config.toml
n_layer = 13
d_model = 192
n_experts = 64
experts_per_token = 4
d_expert = 128
d_shared_expert = 128
activation = "squared_relu"
moe_layers = [0, 1, 2, 3, 4, 5, 6, 7, 8, 9, 10, 11, 12]
router_score = "softmax"
normalize_top_k = false
routed_scale = 1.0
balance_loss = 0.00282
balance_bias = false
router_z_loss = 0.001
init_std_router = 0.0153
lr_router = 0.00222
vocab_size = 16384
norm = "rmsnorm"
norm_eps = 1e-07
tie_embeddings = false
optimizer = "muon_variant"
lr = 0.0205
beta1 = 0.95
grad_clip = 1.0
batch_tokens = 262144
seq_len = 384
train_tokens = 801700000
steps = 3059
dataset = "wikipedia_en"
Below are experts of layer 8 (counted from 0) of a mixture-of-experts language model. Rows are named down (a neuron's output weights, with its number) and show model dimensions 128-191. Each number is 50 + 10 x the weight over its row's rms, rounded and kept within 0 to 99.
Before each expert's rows: a language model's description of what the expert responds to. This comes from a sample of Wikipedia text that the model never trained on.

# expert 0
What it handles: Content words and word pieces inside titles of books, films, songs and albums, often after The or quotes, e.g. Life, Love, Best.
down0:46 53 49 42 51 49 65 71 45 52 63 40 35 26 49 58 22 55 61 55 42 41 53 40 54 35 47 46 60 47 06 54 62 56 49 57 44 35 52 42 60 46 50 45 34 34 48 40 38 57 64 61 37 32 63 58 50 61 51 50 41 58 62 51
down1:54 52 61 39 58 50 59 38 63 47 59 61 53 44 44 63 52 59 49 62 25 34 53 45 56 45 58 71 30 63 45 41 54 38 64 52 32 38 68 56 55 51 51 51 63 59 60 55 66 55 35 43 39 57 33 58 50 59 59 55 49 52 46 59

# expert 43
What it handles: Given names and particles in personal names, mostly French: Jean, Charles, Saint, de, and surname word pieces (Reb-oul, March-al).
down0:59 76 53 46 43 47 48 59 66 46 51 60 66 67 56 38 49 43 49 53 36 38 50 63 68 55 45 62 66 50 40 42 33 49 49 46 57 64 64 66 63 51 47 50 56 40 55 40 72 45 53 37 45 54 42 58 61 39 36 46 42 56 46 39
down1:53 36 60 56 58 63 59 43 48 43 38 56 52 53 68 38 45 37 50 68 44 50 41 54 52 53 57 44 50 44 43 35 35 59 42 57 41 59 37 65 38 45 44 48 55 47 60 47 70 51 47 69 34 63 49 39 38 67 30 54 49 45 47 45

# expert 28
What it handles: Word-final pieces fused with a period, and periods or line breaks ending sentences, such as s., ed., ing., ation.
down2:49 48 49 49 56 35 58 37 56 47 42 41 53 52 46 48 55 72 45 37 67 57 55 36 77 36 53 41 48 56 31 47 52 34 55 53 28 52 38 75 41 45 43 55 50 40 29 64 63 60 50 36 67 54 48 37 55 42 49 40 37 49 42 43
down3:34 59 49 45 42 55 56 39 58 50 52 62 46 46 46 60 53 42 65 41 44 37 66 43 48 43 45 43 28 61 35 62 46 37 34 57 51 49 53 58 34 27 51 56 60 35 71 49 62 63 57 65 47 57 48 51 33 57 44 52 51 64 56 43

# expert 19
What it handles: First words of American place and team names in sports schedules and tables, such as New (Mexico State), Los (Angeles), Fort (Worth).
down0:66 63 49 54 48 58 34 45 58 35 53 67 51 34 41 45 49 48 31 56 38 63 52 44 34 36 33 45 43 54 55 40 45 44 44 42 50 46 58 51 57 43 41 59 73 52 38 43 48 57 41 47 40 56 36 58 49 39 49 47 74 58 39 51
down1:43 40 53 58 43 36 51 45 38 50 45 46 62 42 56 46 53 55 46 52 51 58 68 32 71 31 54 60 60 49 57 33 37 34 68 37 54 59 46 52 40 50 64 53 46 67 47 54 59 40 50 48 49 52 49 50 53 47 42 45 46 42 55 49

# expert 23
What it handles: First fragment of a lowercase noun after a, the or an, often in entertainment articles, such as gu(ests), tr(ilogy), qu(iz).
down0:58 48 49 66 58 45 38 51 55 46 52 59 78 32 45 47 57 60 57 50 43 46 46 35 57 54 55 58 70 57 81 51 60 48 45 35 43 56 54 60 35 68 56 57 35 56 47 46 53 34 55 33 56 61 58 55 46 55 53 56 36 54 57 51
down1:69 65 61 29 45 43 57 57 51 28 51 53 53 52 58 46 62 42 55 62 35 61 69 56 58 46 56 43 48 40 41 51 41 53 44 52 68 52 69 55 62 61 54 31 52 28 51 45 44 58 45 38 63 51 50 47 41 71 51 47 61 38 55 52

# expert 14
What it handles: The infinitive marker to after verbs like wants, learned, forced, plus byte pieces of Thai, Japanese, Arabic or Persian script.
down0:42 37 47 41 36 42 47 46 49 65 31 41 46 43 37 59 64 63 22 54 45 51 40 62 46 54 55 48 56 37 42 28 43 48 29 48 41 39 41 47 50 50 49 48 39 49 57 51 63 43 48 48 56 58 57 29 60 61 62 56 37 63 47 40
down1:70 47 38 47 56 50 49 47 42 58 43 65 30 46 59 45 51 49 39 43 57 37 51 57 42 57 61 61 60 71 35 46 48 64 60 55 36 55 64 54 42 55 35 31 51 56 49 48 45 61 40 38 56 52 49 56 32 53 55 57 38 32 56 63

# expert 20
What it handles: Pieces of Scandinavian, German, Hungarian or Slavic personal and place names, especially diacritic letters ö, ä, ø, š and first syllables.
down0:60 34 44 67 60 43 18 50 43 60 45 81 36 49 37 43 64 38 56 61 57 33 42 31 36 49 37 49 52 56 57 54 50 62 50 61 49 40 61 43 60 52 44 50 39 49 64 48 33 55 53 34 49 46 42 63 54 66 39 54 56 54 42 46
down1:37 49 41 58 41 44 39 39 53 46 52 46 48 41 52 47 47 63 47 60 43 54 53 41 29 53 49 39 53 61 36 49 63 53 65 53 47 53 56 47 47 39 49 48 47 64 54 61 71 62 51 52 37 52 45 61 58 71 43 45 57 46 37 64

# expert 61
What it handles: First pieces of ordinary words and prefixes in plot, character and song-title text, such as super(hero), mer(cenary), un, dis, "H(ook).
down0:64 52 60 62 35 61 32 43 47 51 54 36 49 28 52 62 68 45 55 47 47 65 56 55 29 46 51 48 58 72 58 62 56 53 51 66 41 56 61 57 33 52 43 61 55 46 35 55 60 54 43 47 59 49 55 60 59 68 51 54 46 56 62 46
down1:51 63 47 56 58 46 40 48 40 48 50 43 65 51 55 71 34 54 53 53 48 48 44 43 47 47 50 39 69 65 44 40 36 56 56 63 60 76 45 58 65 42 50 47 57 40 38 60 64 67 50 65 51 66 26 58 56 57 44 50 49 58 77 45

# expert 34
What it handles: Wiki heading markers and heading words, such as ==See also==, ===, History, Personal, Awards, Career, table divider rows.
down2:37 46 31 48 47 44 38 40 53 14 47 70 53 49 52 56 47 41 54 48 41 64 59 52 44 43 57 40 53 61 59 60 43 47 48 57 45 63 55 64 41 44 39 52 58 64 50 32 43 45 46 37 53 59 71 44 55 69 60 53 44 60 33 40
down3:38 49 39 51 67 64 53 40 50 48 57 61 47 49 45 49 49 47 32 47 39 63 38 40 64 38 63 39 53 41 32 49 47 77 40 40 51 68 51 49 55 51 48 31 78 49 37 44 60 49 42 38 49 57 47 52 33 64 44 50 32 40 55 40

# expert 37
What it handles: Words that lead into an object or amount: over, than, such, various, provide, includes, plus of, for, with before noun phrases.
down2:56 45 33 49 41 30 39 57 47 61 30 37 61 41 49 44 42 57 51 54 32 66 58 59 54 56 48 65 45 56 41 59 51 47 53 48 46 46 39 50 48 42 63 59 54 40 59 55 56 36 55 39 53 50 43 46 52 48 39 36 55 64 52 55
down3:58 53 36 58 37 51 56 41 44 37 56 58 54 38 45 63 62 52 43 51 43 60 32 50 46 52 30 48 45 53 56 52 43 26 49 54 47 56 40 46 55 41 40 59 36 62 47 60 41 59 55 33 67 44 70 52 60 40 45 51 45 45 52 59

# expert 29
What it handles: Words inside names of companies, agencies and industries, such as International, Electric, Renew(able), Public, Oil, often before Group or Bank.
down0:44 48 69 47 48 42 62 50 64 38 47 54 61 45 51 51 50 39 61 46 65 48 56 54 34 61 54 46 52 61 70 43 58 42 49 73 50 62 60 56 32 66 43 70 57 30 61 67 52 36 43 36 35 46 51 76 45 49 42 39 53 34 39 37
down1:65 23 54 49 45 38 50 50 49 44 51 37 33 53 42 40 58 48 54 46 56 47 68 61 52 50 60 50 34 51 40 59 68 46 61 39 43 64 57 51 43 66 42 38 53 43 49 46 48 70 43 65 43 63 44 30 71 68 58 53 60 42 44 59

# expert 9
What it handles: Nationality, genre and job words in short biographical descriptions after "was a/an", such as American, jazz trumpeter, footballer, politician, rower.
down0:54 47 50 46 59 56 56 55 64 45 60 53 71 63 58 56 58 50 48 42 50 54 45 31 54 42 56 46 60 31 60 54 57 40 51 43 49 53 65 55 48 57 39 48 59 58 60 53 36 56 54 57 72 53 38 40 60 45 41 39 40 49 45 60
down1:33 64 42 41 44 59 57 61 59 61 43 31 47 41 57 54 62 68 63 67 48 46 49 59 42 49 74 63 45 42 35 53 57 55 51 44 46 49 50 71 69 35 48 53 56 38 32 56 43 44 71 47 46 60 59 53 46 51 47 40 53 43 50 58

# expert 63
What it handles: Past-tense and main verbs or their final word pieces in narrative sentences, such as used, began, served, inhibit, increased, facilitate.
down2:55 39 44 56 49 57 79 42 51 50 46 65 58 39 58 55 53 45 66 60 42 49 47 60 53 51 66 56 56 34 61 61 58 49 60 55 48 46 55 74 58 51 71 52 40 57 51 55 32 61 41 51 53 63 61 49 57 61 66 55 56 74 57 47
down3:57 59 52 47 54 34 52 62 63 38 49 40 49 57 50 43 44 35 18 46 38 69 47 54 49 51 51 40 40 58 42 71 62 38 66 51 40 58 53 65 40 44 45 43 49 40 51 64 59 46 38 82 62 61 38 63 59 53 26 50 52 48 50 43

# expert 55
What it handles: Head nouns after an article describing places or groups: area, village, town, population, species, parish, seat, community.
down2:49 59 59 52 61 57 59 37 73 45 62 46 55 59 62 51 57 48 43 42 41 48 50 71 59 42 36 74 38 48 33 44 53 41 56 42 67 50 49 51 29 53 55 63 38 64 40 57 46 46 49 51 37 51 34 39 46 52 41 46 55 33 36 35
down3:45 57 52 43 45 40 56 40 43 54 45 66 38 64 34 46 61 50 43 60 57 44 64 41 49 43 71 46 52 49 22 60 58 42 55 56 49 37 65 58 66 76 52 36 51 53 60 53 34 49 59 49 40 40 49 38 36 45 60 58 45 62 59 46

# expert 38
What it handles: Opening parentheses and quotation marks, often fused with the next letter, before acronyms, translations or glosses, like (W, (G, ("; also LaTeX backslashes.
down0:52 66 43 53 50 45 40 52 40 66 45 44 43 47 63 47 38 49 53 49 54 40 59 56 60 56 41 54 55 50 49 52 50 37 47 55 59 32 61 68 40 49 56 61 47 59 56 60 51 63 48 48 52 36 51 62 36 66 49 47 49 45 54 46
down1:60 55 45 62 45 52 57 39 39 62 44 60 54 57 44 39 41 34 56 37 23 56 41 47 53 51 58 59 49 67 42 42 83 55 48 58 37 58 43 32 49 58 67 44 69 41 65 47 57 49 31 42 42 62 30 34 58 44 50 61 57 54 63 65

# expert 33
What it handles: Word pieces and articles in mathematics, science and linguistics text, often near LaTeX symbols, such as abelian, diameter, mapping, consonants.
down0:65 50 52 56 67 46 42 46 48 67 56 55 35 43 58 35 62 54 50 58 55 60 45 60 54 26 57 52 49 49 34 49 35 45 52 61 53 62 45 51 58 37 47 64 62 63 54 58 65 37 55 34 58 44 57 44 43 37 58 57 53 61 48 50
down1:29 33 50 63 48 54 51 33 53 59 52 45 52 37 48 40 49 73 50 54 44 40 57 64 45 49 43 50 59 43 30 43 62 71 50 35 40 46 37 60 53 48 57 33 43 53 32 55 47 61 49 41 49 59 46 51 51 52 56 36 51 48 51 61

# expert 49
What it handles: Prepositions opening a phrase, mainly in, of, at, from, under, during, between, followed by the, a or his.
down2:47 47 29 34 46 49 52 61 47 34 30 34 53 57 54 68 40 31 52 32 49 46 52 48 60 55 54 60 60 32 36 46 69 44 63 51 52 63 64 61 50 48 35 50 48 51 54 51 67 36 47 65 66 57 54 32 55 41 60 58 68 52 41 34
down3:43 39 51 67 58 54 33 48 45 51 45 67 41 63 57 54 30 39 50 41 40 49 59 52 49 55 54 57 45 61 09 57 50 51 42 43 52 45 54 61 53 65 47 52 49 60 42 43 45 59 54 51 43 55 40 57 33 30 55 38 57 53 68 71

# expert 2
What it handles: First pieces of words split into fragments, often prefixes or stems like pro, un, Al, ex, aut, mostly in technical or medical text.
down0:67 65 65 57 49 44 47 37 39 47 47 62 43 50 41 53 34 46 67 54 35 47 50 60 46 48 56 61 43 32 44 60 41 38 51 49 59 51 61 72 52 57 55 41 47 58 40 40 57 39 42 56 54 57 48 41 43 57 44 49 56 40 59 61
down1:48 43 48 40 46 45 54 49 56 61 43 35 43 49 51 37 43 45 52 58 54 33 60 55 51 45 46 59 45 48 60 57 50 45 60 55 56 55 40 56 20 55 38 45 51 49 40 61 35 45 49 54 49 53 49 41 48 49 50 34 51 38 33 38

# expert 5
What it handles: First piece of a split lowercase word, often a Latin-style prefix before -ate/-ation endings, such as ext(irpated), diss(ipated), comp, pre.
down0:49 49 43 59 22 51 56 45 34 52 46 51 69 54 52 47 50 66 59 55 54 62 29 51 59 51 62 63 44 58 59 60 37 53 36 62 48 60 39 46 52 56 59 58 37 44 31 55 42 56 54 60 40 48 43 48 43 51 57 49 51 53 45 43
down1:32 53 80 38 50 48 49 44 49 43 36 46 53 40 42 48 48 45 49 43 52 60 45 51 43 61 40 39 47 50 45 41 55 45 62 54 50 41 56 59 49 55 41 48 49 54 36 61 59 38 43 63 49 52 23 44 49 72 46 51 51 60 37 51

# expert 46
What it handles: Noun or verb stems and mid-word pieces followed by -ed, -ing or -s, such as access, attack, cancel, decommission.
down2:47 56 53 40 46 70 51 60 47 52 49 41 54 50 44 32 38 42 54 40 39 55 64 54 48 45 46 48 52 37 43 30 39 52 54 54 48 55 41 55 48 61 40 39 50 53 47 57 39 39 45 59 61 73 48 39 44 46 53 53 46 43 61 32
down3:57 33 46 50 54 42 68 44 61 56 48 53 42 61 56 34 53 47 72 67 49 62 47 59 41 39 69 37 63 44 23 53 63 33 43 37 50 51 44 54 54 61 37 45 51 57 44 61 54 82 51 54 70 37 62 40 48 76 53 50 47 46 50 54

# expert 10
What it handles: Common nouns naming works, media or organizations after the or his, such as film, album, company, song, series, publisher.
down2:34 61 47 49 55 38 45 59 65 42 64 63 44 43 59 59 42 36 35 65 42 40 42 37 30 43 36 35 55 37 28 47 26 45 55 44 61 58 45 38 57 42 47 31 64 69 34 62 56 29 54 55 64 56 52 28 58 45 57 44 52 63 69 60
down3:38 42 56 52 50 54 57 39 54 59 41 63 51 48 61 46 49 64 61 66 56 48 48 52 49 48 53 53 34 49 39 38 56 39 49 35 64 48 43 56 67 53 51 40 48 51 52 59 44 64 35 64 44 52 45 60 43 47 57 65 35 38 73 72

# expert 60
What it handles: Middle and end pieces of Slavic, Eastern European and other foreign names and places, e.g. -ov, -k-, š, -ić, -ová.
down0:63 51 37 39 63 26 57 49 62 46 61 47 36 48 25 53 61 52 55 45 36 41 33 56 45 42 26 58 69 68 57 53 49 57 48 45 55 53 40 55 43 41 51 39 51 57 51 60 47 59 59 43 46 51 58 36 21 59 62 56 58 46 62 47
down1:51 41 42 33 77 54 45 58 51 47 50 61 63 32 49 67 55 52 56 49 30 32 60 62 51 46 57 47 54 48 29 48 38 50 41 43 41 66 54 50 35 56 75 54 53 28 63 33 57 55 33 51 49 48 56 55 60 55 44 50 32 38 37 44

# expert 58
What it handles: Short opening pieces of longer words after the or and, such as dis, mut, exp, activ, injur, completed by -ing or -ed.
down0:50 58 45 46 53 37 60 68 59 61 49 38 47 56 35 42 43 50 48 60 57 72 45 48 31 57 48 47 52 40 68 46 53 69 49 50 53 42 65 67 46 35 49 56 43 37 58 46 49 44 57 41 40 45 54 58 61 51 50 54 56 33 43 30
down1:56 43 74 61 43 60 48 67 57 43 61 44 48 41 53 29 43 51 51 68 33 37 45 37 61 45 51 44 49 48 50 62 46 64 55 71 46 61 53 42 58 52 60 66 52 40 67 37 46 54 50 49 43 40 48 56 71 56 50 60 53 50 44 55

# expert 48
What it handles: Common first names and final pieces of personal names and surnames, e.g. James, William, -son, -ović, -ari.
down0:37 70 46 46 51 53 45 44 45 73 44 48 65 58 62 50 75 51 46 70 66 60 47 24 43 39 60 52 38 49 83 54 45 60 54 53 52 52 56 56 36 52 37 53 46 64 63 45 51 23 58 67 50 64 52 59 59 47 51 59 51 56 50 67
down1:39 46 55 58 53 56 50 52 51 38 41 53 49 61 53 65 61 42 51 48 29 36 34 46 46 53 35 37 46 59 43 39 40 43 34 50 31 44 43 46 45 59 58 41 56 40 37 66 38 43 55 43 65 64 39 60 56 62 47 59 39 52 55 47

# expert 39
What it handles: Articles, possessive pronouns and ordinal words before nouns in biographical narrative, such as his, their, its, a, first, 32-year career.
down0:47 64 66 48 40 43 68 38 50 48 53 41 62 56 53 52 42 42 42 38 47 48 47 72 41 39 47 32 35 65 45 42 46 48 60 52 51 27 49 46 32 26 37 48 48 50 53 47 48 63 54 55 56 45 60 41 54 56 68 45 70 55 58 49
down1:58 60 37 36 67 40 52 62 39 33 27 51 34 41 52 55 60 53 57 43 61 41 40 57 41 49 28 58 71 60 29 55 36 63 47 44 53 56 48 55 31 43 47 72 50 55 58 46 52 49 40 39 47 58 54 56 51 45 68 46 69 44 36 52

# expert 8
What it handles: Final head nouns closing proper names of competitions, teams and institutions, such as Cup, Series, Championship, School, Festival; also years after in.
down0:58 42 51 47 46 66 52 43 38 52 45 47 52 54 60 42 47 39 31 62 48 49 43 35 50 39 34 54 45 33 28 46 54 44 54 33 47 67 41 46 67 46 54 58 39 38 48 43 50 56 42 66 48 39 62 48 53 35 49 40 37 39 43 65
down1:44 39 38 40 49 58 56 63 52 49 46 61 37 60 57 51 39 63 41 49 34 46 36 51 55 48 60 32 33 64 58 45 54 40 61 49 46 34 52 52 40 29 39 48 46 50 46 54 43 47 46 62 48 53 61 63 57 47 53 62 62 59 49 37

# expert 53
What it handles: Pieces of Arabic, Persian and Indian names after Al or a consonant, such as Kh, Abd, (Al)hus(sein), Raj, Shah.
down0:56 54 56 54 39 48 27 48 42 55 49 63 42 50 28 53 77 53 47 65 51 41 51 45 50 50 49 39 47 60 41 67 58 58 54 56 38 50 47 66 38 54 30 54 50 42 54 37 70 54 46 48 31 42 42 52 48 46 56 58 62 64 55 54
down1:54 37 56 42 45 58 58 34 50 58 39 47 50 49 44 63 44 44 34 41 45 53 52 50 44 61 54 55 44 57 30 43 65 53 55 41 54 52 49 58 55 47 40 48 51 44 73 63 51 51 56 63 57 66 67 43 37 64 55 44 50 57 41 50

# expert 59
What it handles: Locants, subscripts, units and symbols in chemical names and technical specifications, such as -2, _{, mm, kW, yl.
down0:54 71 42 57 65 23 55 62 58 42 41 40 48 51 57 46 45 44 50 37 44 40 31 59 43 56 47 36 50 54 36 29 48 66 45 63 52 36 46 39 55 48 45 62 52 50 47 47 69 46 46 62 55 53 30 56 47 68 39 58 48 54 47 45
down1:48 44 34 51 61 22 42 29 34 43 42 65 54 62 59 41 60 32 50 63 47 54 59 35 46 49 71 55 50 47 44 36 53 61 59 30 49 67 59 42 58 52 51 51 31 48 45 44 53 45 54 60 41 50 42 69 46 47 63 58 23 62 35 69

# expert 22
What it handles: Commas, of and was after kinship words such as son of, daughter of, grandfather; also pipes between name cells in tables.
down0:47 31 42 62 58 45 44 38 55 43 43 66 58 44 72 62 38 45 62 28 42 29 39 26 57 60 42 41 42 43 54 57 34 56 46 59 40 57 57 38 44 40 47 58 50 62 57 61 59 51 53 56 49 48 61 50 52 41 65 52 54 46 32 70
down1:49 43 39 52 39 42 39 51 38 53 39 35 37 55 57 54 57 48 59 60 49 62 48 65 49 56 52 57 70 50 62 63 56 41 60 52 39 45 50 61 26 55 72 65 49 57 58 49 36 35 39 36 36 45 45 42 58 37 60 70 57 34 50 45

# expert 21
What it handles: First pieces of place names and geographic words in location contexts, such as Shire, Ballarat, Taiwan, Mount, Lake, Hong, Port.
down0:50 47 37 57 54 49 58 51 44 52 34 71 33 66 66 59 49 51 53 53 47 45 52 43 40 52 38 45 42 49 45 67 39 36 52 63 37 41 64 46 49 44 57 29 28 53 40 42 37 49 44 28 39 53 50 42 58 15 81 41 48 45 27 48
down1:51 51 52 49 38 49 31 48 49 48 58 54 39 37 60 23 37 44 39 48 41 33 69 55 45 45 62 32 54 49 25 52 50 31 45 55 55 63 45 62 51 51 70 39 42 41 47 46 49 63 59 51 51 49 42 61 46 57 41 48 56 42 60 51

# expert 24
What it handles: Conjunctions, relative words and clause openers that begin new clauses, e.g. when, where, that, However, because, although.
down0:43 49 48 48 50 39 54 58 26 60 65 56 56 42 70 45 65 59 52 45 58 52 47 45 37 43 62 57 52 26 45 51 61 48 62 49 52 64 71 45 42 49 45 51 39 47 42 42 57 74 61 35 50 63 55 54 49 45 54 57 56 54 46 58
down1:46 53 51 50 53 46 58 53 42 36 42 45 34 39 58 43 64 56 58 48 43 47 57 40 46 59 45 40 61 38 11 53 47 50 52 43 43 50 46 56 40 57 52 37 60 53 58 39 48 47 60 58 61 37 67 48 41 61 55 55 46 34 37 45

# expert 35
What it handles: Initial capital letter or first piece of a person's name, often Spanish or Latin, in lists and rosters, such as G(ómez), Esc(ovedo), Marc.
down0:43 49 37 38 44 64 31 49 37 47 50 55 51 48 60 52 52 37 31 37 48 35 49 71 53 49 73 56 59 63 58 47 54 55 55 45 47 58 47 38 59 51 42 51 49 51 56 50 41 50 55 36 47 60 56 48 35 46 64 60 59 36 31 70
down1:78 57 38 52 64 49 53 40 53 66 50 46 62 66 65 65 46 34 52 26 33 40 49 52 56 65 48 31 49 47 53 53 53 55 62 35 58 35 38 43 50 58 45 48 54 72 57 64 68 42 45 61 52 65 61 65 70 53 58 57 43 57 55 57